Weights of a small mixture-of-experts language model, trained from scratch on English Wikipedia: 64 squared ReLU neurons an expert, a shared expert of 64 neurons.
Below are experts of layer 5 (counted from 0) of a mixture-of-experts language model. Rows are named router (the router's row for the expert), up (a neuron's input weights, with its number) and show model dimensions 0-127. Each number is 500 + 25 x the weight over its row's rms, rounded and kept within 0 to 999. Numbers have three digits each.
Before each expert's rows: "mostly gets" lists some tokens that are sent to it at least half of the time. This comes from a sample of Wikipedia text that the model never trained on.

# expert 37
mostly gets: " area", " It", " city", " Street", "ville", " School"
router:508482444499504472506532498463448527547518497514500545526521464481523473448496468512533504470514474523492498496500492556498492477482564489471509491503502509495474452507467448493527521528498497495486482515505537516516506475498487468506516483490476465500486505518475475544479496521490527530461500560511555473511487505516476473530491488507546478473506501545507512522514520477486478458514
up6:474506528460515490489541535457483516476478505511467539489504544524500478488516508489476481500543490520496501511524509525474498479502510551508477500534594488512494509525493468497436485488486480464489469507517529500516462507519474524548468509493492501519464500529469491527521533482504510504484441501512505471492520483477539447484462525487555474497459484501497498522523495523505503515478
up7:541471493495494485484573497488492512511476514467490527469502458539521482501521486505454500450453502488486532517524519557504530484508545493505534514537490535499492551484515475503494522482481521497476468507539465493514453535514486517485506548513497479514526561536538499496492513514504493540513502465502502501507503455486514482514511505511507475473460494492532506507503563464509464493501
up8:503485480494502521498496490495495481497502532518513501522494484532527507466466456485459502471433440467455484462501497566485487471519495503492506492529490520520506450471491482497474512456521459465452483477538478515537471522542493536480531473514472511480468548534502484505504496470463515497477488499518484534549497445505530477525504525522509520483470493514503482491512505505511505528503
up9:520507517497476503544506478458487494479499552514486468502456500518543465508489458484499530495528523501509495529483517528536522477510546478508541494504561500510491520466517461483504493455514487475489465441500516524488475484512488520469517507518483471521460518551470485560471477543504503559485512491508499491506518511502497464531480488490517521506534455546525495503532534477493494511510
up10:491494539509538526485453499460521512504480500455492487483495499456538540485515505506519456496526510502516490496491499507493508482494496472540506448466497464500493487532536465483460437539499505543515474507490502494457532511525483450503501470487507497521490513533414474447515505530486494517513503543535501502494488504527457507488517528478511480540548492521512523531496484510507502525512
up11:533491489510514471485489486473446477506462492529500482519498518490512489495499463453521510506481514492523493519474429442488495514519499542519513467462527530510511478502493485520512452446498500498441515518518477491513521522470479472490515496524496452518440473499533538490499451475494491519523505496506524485522460442506513506491496516467517481506481485492482446487492465490524470545508
up12:477534542478516480518524517479496491508479482524481498488492511529513500489529519450487465519513475513460452487487449523459533489517501523481513545553497492511518495461500490515510465516511466514455473483499526486488453521515530515416516501516452514521485489505507534518476550500497510473499496486519496522538491495488496524494502489493551453462523534512554521510543512513506512514512
up13:515444475491482478542493507497510538523460568468466510509520447508485482500483516499519519503492532548484541531471483485494477516490525477512480486471507504487489527511511493483519510548540504469508502493532487517517485506503503461528503526516471476496531544497494544551516469525527454512485488475477532536472495514476504528480537458537502497497498482469471488513516508544549506474533
up14:474511533449490493487462492510479508491494527519512497449450526459485517498503499501540491537481481560527524450480546511478485486484539515481498476470535525455468519481518529500500488469487473501493497471495537431465500514509460552458484506490470478490493504467513470489522485545480534506545504488522497493490502483461502501527495522489552484488512471508507497496479524533504468506495
up15:505455530445538443534502504480469496493472521483505509457512501519523493470522478514536482511503461494487530497513502513490486484463464528521511511491501515484542472491490481513521544514549460510494522466525485499550529510494524450481504481516502498511468527508450476488537467479523474515490501507507564525491515500516478509538486534456466547505492522509484489475485491513505445479475
up16:551491518484548493498478523541482490492475538525485467467467490473482510535503513528555494483518509522480500461495502527483459517448482464496507464466504528498529507501498468497511479507510490491470505502503561467452493472498449513478507462521521527471514457535526470484517501513471474452485498496543500494503475485527479536500499498479530476489523539488477460537501488450506483485501
up17:543490498481470473504504487533512521504491476484471526495479486510515501473467498483492474534478459532507460498475481496526493446522546432517498449520478527469505521530472555511512475508497488488527482494507491510507489454491502518516484466497501502520529488515525487510472460471548496501539483497528508493470523525497404521470521530520516488492506490489503518504455479501558492510514
up18:511506512516511531501503510450507492478523520523448456524471515509527489501509483512508453467455487485479493500514562514534483469473474520463538479426469513515463506521505497523531528542494494499481484479454486480483492501528490496497504515501517468472514525460503484508475522516511501435537474470503483543471504484493493471495479489521484537507498504483464516524469523480555509476461
up19:562442453509472501503519484491522492517513533463479532497514458510489488491503515515539506509444479532531481479501500541522508502500508506493529505470498455460516548489481468472464509537521508496467525485546510499508526485522477495529559548511515505499507506504463528474459485513498479498489470520493531494529475467482515530511469536459561482505504507492496510515505525470466488487522
up20:461508499465502530480485447485521486501505493485468488530506498442493476480474491479531485495529489503486517497520516520498530513528529464493548505545544488485531501495502519490512539507525511503473520488498542541497474491471468520514468468477530460519517505519487505510524505468530515524503495462503503542502469467485432468495472507461501455506516496533542537489496570508498481499547
up21:524477511495471537469523495505499452495477458514512464458532479519514528533527532491517519502541475549550468501528511512469514549509501492515467487530490542497477464500490500513496537460497486488500510511491517525556514508500490491461527555483513500522489522492453480503538473493483530521494510491550540484496479511520534456472532499499488510514538482522482455510525486545512480492524
up22:559494507546491487532534503493502517495507518509501481483485489526480494513495493468504515486464489511514523490509462516492543454514515497461514469523459544406528500502445511496504510521472481464502471494535499548507487517484508460484506492529485477482484481505538500492449481509476501519494496480477480516495558503516511509481495487486476482433513497501502526468530534538522478526544
up23:522507465508533467503504494474536520546535519515474480479500497501536505462500537474486515517497437503478489484514511545492465527473514483481466513491535458496508516507473511501531512457473486470480513506475484539533538490477498450518501462504545491532471482500556510511519483479540508475562488531526554504483511469486533502519465517472488493521499488510478508527537527534501488496480
up24:492505505521472494450490550514511517522502477470486497501511445535483487466507499463505497489488448521490455507523494473513505483473479523514549503522479499517513530502472505524502473510497482519487549519511437532526504459514507523481497500490561498526508520466577463540492461495461488485497508499463488527523536493518468480469461483500522475513529484502516467487499515513493445479500
up25:509504522481498474466457472509509504509501537491547513514522468526488491524514469479474514507495471501528476450520453512478531485515500521502490524521484536485503491536465496501498541460491491501488460499511476489460490484474452509524451501486479492525466484507440533477553520504496498477490452512464484555523468467528520496487535535542474522492503547488472521509534512517460508502491
up26:449503498500507500465498530514506555479513508510479477441547517477423497504521514471477499495452480482507524478506549509470508463478544527488475498534517539484511492511515512497476514505488485467476487485496533521483495479456540548473517514524435518523526512495481499523478554512476478490484480511498483516501448499494447486532510487494514483519530526506502473499516473528482500518516
up27:493478519483481507506526451484422493517497505505441537465464546519522515514507464484531506470539516473469483472511476505510474500493496503504533503491536479536493516496526453493468493434434502479505472536530526515466451506512497487458513490502507486477459475540524539516474495508481490530464490507488527503532520492494468484501464495510508466491488485516530525513491468490490503493498
up28:501426481512496533500494462470464532553512495411510500504483483505491491482526465531494482524513512487508506494495513526493503498498525526527510533477475507485494496468450482462543518488531505496489490517470488529462536474473490499496505527511424542497533507522518508519522503507481480496467512479478486444488502492519472464516470527493539540473501497526513481520481494479522527474501
up29:493522523455507528479526520480517514525475467532491475445483457481498518528535529478499515535484488519509481559509498527509538486516534489484503525492486539525519513522483538531486555552518492455500527491480480479535509496530509517517490507491552503509530460499470525486491481466474519494505493485498555503472502539549502445470510514491488462486517501508450504475523506477503488531481
up30:485501498489483546479511494513490488506475513501511463482498515515518532507476481481489515488491510531505507464518486477536530500539466495540484516507471530513485516490507561456471519476498484490522526486553512511540462503496511532472484512480467469518525520476464491492493545494529564527435531449492473498488517532510466523513529531485518560470491495463474479487471499512464471477515
up31:487459501439499517471500533472526480513496542516477459505510505515514481469490537463519539493488501496523452493505497502454492500467484470484502511500484501523495505517495459516503458501472520486492495529508530505528440509576496524500468528487510489522437503530487508497525545473541466503470475450502505496512479469482522451532457526489525513536494504498485491500515533504513466519513
up32:501473482522465536533484467504458456513461552492480530513516476494512478506504495505510499399480471421511487501483496487513491507502486495526550507502491491507514444501502461503522502511510505493511473521492486464503473520486518536533493517484471488517470534558465503507511473470520492503468516489475483530539494457525508440527485484501515511473486487531513492509512478487474494494505
up33:479511522552492493469469491457486534528541494539454485527506502493477490517531525530483544485495472509464492511478482498501505492461516524518513468506482469495469499478479508490521547505530518490479527527465523512518499490495424534502472460532554471486549498497490516494494476455477518490484498492509537548500474492505465508468494470484492459551497466507485537500521481506505464528486
up34:473439506496522467532460480520456498498489551513494490505453463513493480504479476480498455498498559549453460521502509454522535505492548494500482485466504476503482510497531481504502501462495497506538512475514507478486534493500493483521539519499567444488476515485487539500514493511531520507475473480510498537547533511507512493514520511511531479499520484485544522497515534488515539475519
up35:531488501489476529499502482493532521480535535489476520431536487521455546492482575467519538503474515538499497475525490505481470486516490499459538476506511510543492528465463503496519508471489501511538492492490464533484493485479488514510488513531513524503524501522452535431498524519487458494522487505500468480510518490503469539513542481488504508471517507511471515553518534498517510534492
up36:476533478510479485531507480542483471486479449522507499497490500493540504487485497521527514522514492503494548559521484474555470500498528472438507528535539446490514500507495508450504509522511495519490517523488523521523546489558497469525536498496490478483486515531473464531435488481470501521449504490506521503500490527480510493524513502481516535539501486459480491512454474526498508486516
up37:491502462523528512500554519502499532452509464528481447501490506511508485489524502423480498485452493496470498466524525517454520509491543498463521518521503510496496535475469474503521513503470483475476457530497516526501478470542468484456465501506507523467521511498513510492443517510482495499473535495500453504508549507511499524508497508509538514507500499476574485487547519529502502499476
up38:513524514526504542483510502466513474500484508522575495520500487540504485499499483514503518459473521514510478450471483513512520512545514507472493463525466508507531514487514531485517488477460505509466451478508520519512466478507469504487521463540489491508472503490482441499453488493565505537484497470482479519494563505476475461491514461462515495517509524483527487481519524465521500528540
up39:506462488492473507529465467470483499489496487469468482445497493482536505493529496515500477539488480515515512506479506491514520517443514552490499518458425504473502503512503502503515491488485527566491468548513513527485497524541523470508479496475476495461534514447493516473549474450480488505515520463505519501499531524509469550498529511480510469519515473506540492502472465503520518510477
up40:514540500530493552477504487488499501472537461510505449532500503456520541508489536466522515533505496528444514510473536453498543507516541483468456468504503490519527483520482465504513510484506500465480467495520478523529512504503482466527481493502538447496488486536477524474480512533514505486470516476496484489464485508538477478449512462446479493488468491537522493470503491508509469509524

# expert 25
mostly gets: " long", "ent", "ric", "act", " short", "iet"
router:495463458536515522521509507489495509487521539502470488507514469520534539498480464508545502505534484512457489475493492500483538467508488484488465496513458522512458498545468488464510522506507464464471509529473540502472468475510510453517512521501477509533464496467483473532493456478505524543448472530519500486519448517534493514548477521514524458518503490500502534501532505479489518460510
up6:493517498462484526502556490486477510501511475480490504478450490498474486511539505490544489527530509541517519500468459513470489530526474510483493463491441477486552520509502523498497546501518467466530525502500503537503466510561520443482468518534440515473525484490540455496466465506528518491495481501517529531513493486509475516501492532501531475502502473547471521486493503515493517474513
up7:507522473479466508495517510481524515480497523490530466515472470526497514535491478476512472475485462519520481470493505507481505466542532527489476535496462540485507487508453493455490508488501506499528469558478505469466453477477499490493515525549455473514485491501499460479485440470492490498452481501487511500547482534550479523528526509523481526442472491487488494495528499480476496469540
up8:475502547534483497478545510517505522490506526547503523504484492513481531501501443522500481488530485514461452555511480481493483525561508513523529515477467522513436517513473499497509488474503541492479494513479496508458505498532513462501508498489498473507480523517538484530486535503529493496474506520527491507512501530533491497500482443495476524436477445458460468501542499476507473493520
up9:466507498493508465522494510488473466492451502513542488493501465526477490489501526473531497500505492475489435443483493502457484536515535475505497489518467525549463482506505514453466490512511511487483489520475508488455445471491489440528520502485487506481484491498491479521500510515512488472464462536429518465496502490532501489550509523509515473465530534512474494506495463506461517474524
up10:508472492528507476483538521510492492502541528507502532518447492552500574520494497527504476527502490489447476454517480483456483512530485503501464475514520499483510524494487457528500516500517482460496507472454519487495467482510512505525509466520495473495470489526549518512466518482461504525458482561500492495501503503477531555484497537518484474512475459543504454494531506501525505479487
up11:517487502501494471485472505476487556479504511537537462478442463559512525516468489516509439478504476511509496494474490518489478500499499503535466495492482480563473502528502559479514490508489517469499514486512490503501503457455488428502498489481461489508540526503547478532493511477509504514494476525493499544486487478466469475535463496519501484489476477507471470553531510515505497520512
up12:496514504503494490454524510504470536551525505516482468478515533481513543466496517504526519494500490524534489499478517472512510539488554470476505473495527485523496529483477487477501464490498489462505525532506528476502478497431572507503516527498464463532516526490477488508478528496464530535487492486482453474505454462527460536506531503511516484478526507465465540510531464525487510495512
up13:470521456567517496488497452482479486487482515472553477543551499524480503487486460521496511502528514478496513514483526508490497483483531531550478514512489528485498490521475476500488525469544551428487498519468506486519501517506481516514468534510484462520473510486507482521502488475508429540483485512487503474523497499518474546496442487515470533477514481483505483451498499492515491510505
up14:483459509438504495490493478554522534486492533505532514503452473486525540470476477480509509491505506492453487496443507518445522510508484445477516530533480464504470487483451513514517473465478494453493499485488528476482486490519519448522481496525506515505487513496446543525497493512513520499453487504514475467518524519467498528540470483475526481498515489492513523484526477457477482512494
up15:463491515486537536509481472514452520552508531497469499477504486554521501473497452465501525473545453520476461419486502496537542510488507499471472509488452502506479509501539479480480505487495450500464531482524499496531509499468511502526537500537472503454490494516479498516538531465472496548494512500491510514479517481478513490492489524492507497497523483490507512460525517538519508484532
up16:491523490497524504486525484510498506478516494495468497537496505534471488521476492515499468481537489507503506496472504509491538471532482498530518490542472541530514521506485486517488528545480492458453520450433500512507521472520470491541515476450487498451515471514503512495463480477449478546508507524523504505495517451517548520524480539498535542525553510508467517493545506501483495485460
up17:531473533553485463520507480512517520525534542469501505516537518536518470493483503465489504492495511523500494477521483461511464520500526511493470476498515478517469486460505484501517553494484488499454498525514488504474496468504495534506470515543447516483494501472514514527472479507524514466491467461493453457524459497516493501509493523537550502475521470463473505510503517489500566514569
up18:509472540532509479512488495501539510470535513496481468515497503486496490443513526484489468484481453446509460478522488493486488493475497518505535509526491545553471506510507495462518499490516502503486451501502473523492500424554511443520513479504477500492498543494472475495504473513505454540534497544463535518483485485513500551517509500459513516489445492503493480519491500463499532510492
up19:527505496520499495533488451501508480507477524474472487482550475497534494497474459486509528511492480511512559507528515496491549495500498493542438499493471575482542474526515494515490534497483513545476488468514524493487492493456493496506454458504504507498482476513496454493471471487481491500464512526540489509541464503484477549490464510503491447530536477495527519510485489493501544501470
up20:496489492532473517552527453478542542514546496537518525478520523501494487543533507470538497499525555488513486510462525494482477526490484463543472481503483513482479492510489516465564510509534454496511479465497517468531510502516520486506497513517528506516505505437511505466553445458522488467480450514493482499535489516495519532495491519480532482541474508474496494495510497495499509508484
up21:514511457485493515503522474454482488516475491516484514495508497529552521487527465488495486510483494517457477477445499481539530467551495474549514485494446532501486500532470452506520544516489459467512546497479507486504470510509490514478488506451504466547527525468493506530476475489528523478480527503464461498506517493528490467532472513501521517494532495495513521471492473504433527492507
up22:523500510519543535517520524534503490492493501472489470480556472466551464481525523446511503463517490515506510457509459482531450478521515474485466485470453509525487475511512499529487460501482473531489517505538532560484469483504470490484549498514492482511501481475521517498464507488495491554497534509500475471489474505500484489511501506464500463551481499493528535505522476536487543485515
up23:489509482513457515481517526510503443479490538449530501530494495502504523530495463505534470533522560506494525443523532496492489515480530513510439485532477474482479493486549504486477512507520505461506466469494512542511489541516519498528509538491517505491472521487511534496493515501513535537459504554503506492491521524552524528514492495516483503493499480526518477488464526493537444462503
up24:535463525540550481458498516481494479479483513535463521519473500472492519520548452518482500478468463502493481512484443539527527511495506507498505499517508497495493540534489449481511488506542482486519484514449529500481509459506510523578470497517538489519496515490479462520512493507518522463444548500482508538516500494540490472483486520480494484498529504529470497497507507528494482488538
up25:510492474512479500472505527496498502471493492500507501536522465497521467515481476508499546507576513504476485480539497528477505431486453509471481541532492449485465526462426519482495478512480513521486517511475522478462497505497536502472480516526470494517504479517453482488511514460465473492516461496549477491514494497530505488527504543474527463522470515496482525490479496467471483492485
up26:554507500495491497498500480473524491483503512521464509558506476504489497503502497542451531517511481508516467479447489467500469463537488481537477573496517502507479482540431504499490543505473463502488493521490486481485476509498525475450466511519440507479466480473481466546528493513497507494455540490519534531498503531519495520533496524481491476497477499475484499497478498457473498499487
up27:526474500526438495489499550483489449498494455545471455491511449495435493515535487480489486493504494485490487461524521500515469462472534511505443487487463489472480492505518504475490498462475523505482473491461517471468494501504489524546525535516455515521507507517486494535509490481493476546502546514505501441518493531520474516539491513512499477487491543514464491485503509493472526489505
up28:487463506507519463496473486522525533523520496532482545474524495505519508485511505454553514567454470494497498498467479494506521440490496490484511512527493525551506475482490498545497497512498521453503488487484502504506459496464467459538535453463477496504506504516500516494458470505513486522476523469483465485494547517483498488531467475509500492413523485526500503526515487486501511515527
up29:524494518507534501508490493509540552501508519490496463529472452491534516448469512504538491480518492500513489521530497454531480500530476505483464475523509512512544518525515496499510506548489460484465495560515522500487518517493532496502468558504478466524515473477458494475511523468496455502486483514514525501461478519508514476523519506480491483519493466546521577513526483538476477500472
up30:535478460509499470476496508471505539551526489530513484540494474519537484464548481534525524510501489489513494517515476484521457489550449478518498555543500517516447476515500504461485448519470483502472502546499516489480506533528502514497490510525499510544439477524522512503480514500460507531473516479505517529511481517518526503507536512516494518487538448481511517466510498493479535521507
up31:521476471494461517520486480501461491515517484522458519472516466498539517489470523475488458501521502518523541474498512491478571484535524473507481498532507481502495507531452474504513510496526470475531465543519510496471491506528496519451472499512522465513511488547537465487524490499503543508500501480467477517552510473523489547548475537480518481545494498484531501507547509501468520514528
up32:505484466542461548534527461492556505491496539482515476474460501469551510477473520516487524510528492525490501507491489489492538492490486552494510483493479509524507520507532457478523536484503452536514465537536528475515498505496526455493485509474511466487491481502520495528487457460504495455496492555511491504501495499524443509537545526521501507508487484529486484512478500505537515444497
up33:516524564573467522503505479513515552479510478488484519518536514495485495562518471476526470452515490482495486462507482471505488517506506481486447496516506514511493503499472463532537531483514487532506513504470504519509523454528464494478473511552488471523450443509479479502528473519505499514496495522509491524524506475497499510528502525518499505491510539487503522520498571471506495457498
up34:490501500525480526534460480500486498503480469505487482495528479512536480460487504466562486514494482511491454519505509485533471522466457537522473469563500523471526477536474502506452514483472459510481529513557495499518485476507499462477506519489488480490465468520520495513510500440512502526485475499470485546465506498514509529525520501540493448474462482478498508476514531465476495495532
up35:489487488519514474496469507502518485463516539459495491477521501537515571493491497510508472464516518511487532474531499452485522489531504473531485518568511494535510501493487518481470485483506473479481504490465495522521458465516509485551539550496505481496481486518475493505480485515493519502528484530455497470531511519498527572526523520487520486485470537550535455516471538503506505524489
up36:556501473498519466478517514490513495481494493552499553524478457499536520512509515481509474465469516545520497519501503513505518553485507473554526448533514499505554532536478512469469494462504462474511519458534497493486470475520494504490508507502514494485470543450492498499478442487496524489447492468501513509474486519520510502510455474520507488488486475473501511488537522527461510524481
up37:472514556505499515470514485507528492515524510468490501507517416505507524491519500481526471470521493500502471523512523506480498478512500479505436452484458500477521538513485518500504512457515498479466545518515565526501542461472488498472495551524518516531487517516496457481515532444530521510490502498492505512507501518523538480501481497504506434505556531492507507504499477479510483489470
up38:500458477503464526484479495545528493502477515505481508510503462493519519498517496548525498508501471472429476471500503553520532471521465484510467518526538518520490491493438512520480507509497523504515492481444536509511452455478524521491517497541518475507443539510491505531530522485454519499491489499480510479534458522484466508518474499487510479479544479481509515515497488517513499521443
up39:551501487530499493523555480458519486488489527495493476501507479517510476510504477508529543518517506536487482491496517499470503506455484472481479507513515509505523532500505503488514502539466493457488516531470531477499486552443505508501511529474512466478464483456458514507504515435461514515502485500499472480499440520513489488525488496471487469495570504496509569483483524480505537473462
up40:506493491540526483504456509464471503515523502525508473510544452507449530536538432522507479506522484517515502477502513491509483526487506505553480529493483475476542481539500482447522506503453462525523500484495570502492470483481492457502486520507515484512473485530479526506495494500499538515497475499478502521507447481495501496505496473497483518537534488528498567476536485537515466484508

# expert 12
mostly gets: " World", " European", " British", "shire", " Roman", " London"
router:463460478515492509498510502459507496523531513525500573524544450457511493458488487543500538465531518529477507502494481517516514493519539516490461508523497499505465432539467491500519532491490474505508499504516506495497509487492532432537515503481484479519490519500492480534485481508501548512474502551498526498522476520530481497492493530503511494504520488537478538545516554471473502472496
up6:481491489518477516475525523487513496487496492490448494524498480474558486499503458530492486487488516465458488485537460441501522508524491509507437500495465465550498520503513487441494529462515481495513487527492470546548528481500524485550496532485483486500517526528493477450490509519487562513505502525506538484486531488458480499500520459497482459474504528532498505517517514490522502531517
up7:490498499490488496491456490514520501471570521478490520509489489531474481517497476495480545461508502469493514547498501446516450493480490491516479481533476495457526495486508460513529504503499502488493540528518518572490518463495518476520503428500495466504465468509516494514510452517478544478462474467462456503501482542525510497488487523519474500476483461486511507527486484475498493490452
up8:513483469518503505468518537511492476484534499535480519483482474487471447480499487511445516475560475493497473541497502504500435528506524504539520540483472500555505491491518509470502547488474499532498476479523486486471522510479520531493481484476509522492503474509536502486480473494503530499500534533495514541546484497507562490513480457479531450510523508512548534467509511504486507529466
up9:449512484569497485481469454473533481481503483496474513528499508491447511521514467513459530505515474541539517534501530519508455480504508504527492502547487477537493545542492526534475486538498448502473471484555490486481482490496515484476530512498484515527472482505525474518504467500494476530460475500510493528542502494507506500481480536473490487501492474499466514474517533457473515474533
up10:479471489511490469454526449511510515525534529516494537511502479491513510518499480514472522486473556523478486483451493481510508489552474495463487496488516520565508529524516516470529485536481472485513537494513508509478472527494496480511492512517482507523505523477509489531503465482470537519481542535496479499452547525471529546501496541502505488496504438513540449537497512504470470494509
up11:538509495502522494531549507517497501526499518499499531480473497505527446477501510481463509549517537502477487473527513528477535496527545517484481523538497505475453512543513517509495506525514474513490484511502519488549528470497493459504442567548513496508511528502493549519520505525513506488446484511462499525495460501514457489509515506472476464557500481483515493526507501505509480444478
up12:506499493512518482541485511520516471477508502457523476535564458478481483492534492533556516505514501515521497501524507482512484543518450524504513456496515508507502490506509495476502501539511469535536496502496514508489500529504526473557500538510511470474501491511466550500471456406525496454496495507529529490521496479532508514492521443468535506484541501515499490540498482500511496484504
up13:481511470517473466517543546522501471451472482513463503497473457508522534497505532502516540529514528496502537495507507527537509486521520472509512528532435534498494503515501495489493526557479509509500467495519495512490524484521520515477489512444520507506508486512515462451473523508481506472531486474539458500542472534524533479440487464481528480508460491495516516534533490493519534505492
up14:541468502491517500523495467516517492479514501478501477507483470471503486466469516486512526440498518539481485464505521444513525509470488485519526548527516497485474515561502499487472507504469489511479514477506520496554479507548538516497522511553462507504535536496541472473470474508479496485554519465515540484525523516505477497472509518507505500540487484511510493558536450498483528513520
up15:537465470486484470509492507470503499534494513475485484489481447506527450539452529520496501518495526529505513498522496510489496525511537472484521500517460500465466516492494454475494528499497504505549479487470539486492567491513544493485505473523515467521492529500486498539447537514495512527522471498504487480503540484481534461540506504489489496494517460547511509504513564505522530444510
up16:494504530545506530466500492447579437460498537477551527532501496478499496520521495494524551471468481523476459512491495501501473478506513505478477476488505466508495503468526464496540503480553478500474481509471534494467470499475490470481502477491490473495480501480512501494491534495534499478489494502470430489508537502481505492465510529502508458492521490485502498486556524463485519502504
up17:515467541495477499521471502515513542537539493536457472478529506506558516446487508490482519503485522539489520479526487514488506424534504531479481519523510508511500496487535490511497516513475469477511516495449522466486486509479533494457483508535515459514465453497495499543507494465484498486497477496510511557489472471527437532514466496506524506545462481496500510501466502485510520513496
up18:456499506463525560495499475449562481467545532521466536507483535500519496514502504519456499478563485518501480559501533489491552536451514500516494515516497499510484505512498547476545522489488490476544481526482490498504529488499499542467512486507505479497493510515492512517505456512503497478472530446527493515488486488504518515517465500517514503522554465520512485485486529521485469492474
up19:507446479525501495487520505491526503446524488516454505518511480485525470493490482520508525449481529462462423517507517539502511511530437555512497482469488499491510512505512482484530466465489517486510501517463537490513546512521458511491499493527501500487473485511499524526505532503503516534513495494469513539509483556488522466475477462547490500484509477494497516507514472545529510555492
up20:546432495494497511492504539512530490475511488467466513482554500487517501495489495514459537480501511544575505486468433512487514470533484439510508534505476534510521510480513491499531489506519489515493522500526490477474503463492533493486535483470485515511505496510520492486497483478511519479493503524487493520538493510482489526482532517475511492491516461533531545507462532519479495556439
up21:485488539516520508511513515468540472470552509463541484515481462507508505470490552537481528496486512490524455510478497533455472481494534491463481487466505543493531456480501474497507505495501510541513521448474515538508483495501534579521507499540507486507576497479498515522506524540488498485498490538486460492503484512473529492501487536480480525467508512500508489502488524489487511512462
up22:466500453532528515462482482510519491488509503522485477485532490514505491454482453514553480459564556495523462483486469507495503504512484533471462502535467540513519481467485506445479496475498499518511463477432500509503497493506493524499494526477516472529503491533478506501515466484489527500476518525462524547471493476509558496531482515506464511481486510515496509504514519523496532475456
up23:504483517499466502505564528501515482493505511519475540486483479487552512509471474500493529505529528514485564510496518509468490500498504523489483494519488466486483487498474485487493487535498502513520529502542466524517493480537546507522484540490539507523455507520522526490486476514506494474532549486477478555515457533489479499454498536432502526430508507518546522475512502470514522493478
up24:503499530500487483514545501503513430528471483538497482549526488517494494457530449516491549458478514513517491478484547545470518519487533535479518512487537486475477488501547498495506502496457495505513480506509541481505543476466522479483517495476477477474489514499499452554495541532501498487538493508545473543491496469518502492498485497483495506472536526548514493529495539524515501486485
up25:464517484504508530487495481504489501508486504532502513512483528488478487502518501456545546488500508486533479495506456532474514528517454504493488493496517504514527493546503486520467505520499447512504480466541500472478495501486551439504490523469440525503472492480485498565488472510503528504514473541519535476537514496495523523516462515496535559455491494535548535486553512501488491506501
up26:516473466520523522494515492496540493522533484485453491456525456448497533510531475533513504477539489528516504484424457526485474480502518490499518533459468498471514482505525488468471510557488458499512518479510498525439481520495513553515510525518480508507494467489467493524515491501501557508508499524497495518491516520520501526487480500478518504507502483490514493483483521529504533458431
up27:468471473466531493510509450475517471512491502495496493451462441469494502489519492494498508491514482610517565514527492499526494505511498492467497482548502485464532491490462482455457463479549512518510507471511493480503486485507512484505467485498502489514506491551469483499473443492448518510524504494509504517521529513529479473493512482500490513517509489522505540492515504499518471475526
up28:478482542496466520484467503466549483466551507484526486481543501545489468467490515528502500476491501504487498502463504505520443488538466492500510452496477517503484539494522526480529460550459500505510480489516487522488492510509504484504477479499511493562524539520493468484547487534505497504486501504473530530453526504486494523480496494552529549491508489541548468505492494480503536541499
up29:490502513511516463522524465439522443497455521521501519518555461523507534514504485489485475518504475470509495513488506500503513506538524445456491523521493507499500469560479512477535509506471466446475541504484492514500554477503531474526508495489505508479511530501510503507463485503539479499461456521499477525497493477508481544532481466496482468490497538538500523459533528508511481472512
up30:511482519502510544480500522431472496502505492510509472482528440481489491513533521536504504504492538511524529441476490490493506523492496522497500498478441484478551524495501517464546519487498483502513496495554456489525510491467469482503513485526485482476433476527491492530508491527477495522502489526516481513519548538524504508458511520506538480523527551504516487521542501495456500500546
up31:510454507462492505514497502454540496480533548517461459550559497524478484502503491490470506451484527528492494518544484499491503547499569553490521501514482521524498507512511512516512486500485495488515502558439482494503456513443546479484504486487510490495512531527467523494468504481497497536483457535533478512518504503525476477491482480497491500474513478534499509526475472502507486503479
up32:544475511488478497474473494491559548502511566564506510516473470488445534486496473514502497496505508522474485486498530521467485521484530513504455515502483471493503486487485476493499527489578488525525506507509512476458450514497540522499515505526511477484467525528485494460488536538486532475503507495533486538522486490539469473503502498510502495522512488504480534527531517487479467522451
up33:478460461505487483448529480496484501524485543464467537546497470492534497497480530497504480452516513499464530484511483588530482507504473490530481535488488530480492505496500491516492482515473529494520515535492513537496500474511498449483543454523521519492511452462530490505470492489520500468475488532515489510497475495498514493488516547493497460496481492484456499486537512477455500551505
up34:481508542505516485493492483485526496535478485507488523531517484505513534453468523502509514521532456515456486489464475525458508453492498502492482527526536510492509492515498538473526560494494427489486503505484505540495517499484465499543463468509545487475487560492499507542506486484516528517449458542531506506534481469523524504523480516463511476521471516492483533495490528500505471533494
up35:541445507518480523452503488510484504494480475515495523545532486506543510461509490467437534468457468525574448519503483491541525507514435484500504474483485471493456486500496520551502514476502474482515491493541501514518470500545481497505496462499514463493492511528446496491485496513502477482505523488450528511514517473489540500489500503489484504476484494489479519493520480497487468508531
up36:510518490527506512494489505491558527520511549483482503566490475469495496526512508560487531490484485518475483457501530484492506500522462476480528486524454481525523514515488505557471522475467525511490527462505488460499501500514492457460495484494505501483494481511499501499493472511527528512513528500520479506516504471521444537487536533541479497517532490525518560456496533540463498547494
up37:521454501449496483560504461475544494512487530530521523514508512495516477500477507509478490483519492487486487476541488530476509478557512479469466514479482479459473466526495499515509559521482498503513533534527506495540529506562495453505461490500508487470487507479475511490487503467519548515469483504509498550510499444484484496508518503493542551487520501469486526495482522498537516462481
up38:509464499516505502508503491514508491450519541500504542511494513515536556467528504468503558506510522531495540489517520514492481559488523442523483524540486528499502482507526466513518507453477518534473517453504513536512519479463474458487450494500538513460485467545489519520532486521485524510497508498490471511474515505496498497503502528497505495527536526474522513564461493491514486455494
up39:500488493494450533485491462487483505501561484540457516499473460446465503494454477533484520532515506495488446485522528459558540465511515513503526516485480509506480443497497500508479480490477500486522498457533491494498494515534496457482466500490490472484490517486468471512537510503509488475463438472508526464483499504472491460479514527511535476511521491487502498494532543507509474471497
up40:492482486501475513480491497477500483501495494472496504499554499464470497474494472524557517467463500511467498529467515538498513473544443476485479515480465501529518497470501493501505491455506514479414522469482470517498462481494479447442494496490504494507515461497478465495476542516523537502481501493457515524447496558495450474514523517484485470501492501508489508510507498500472472521497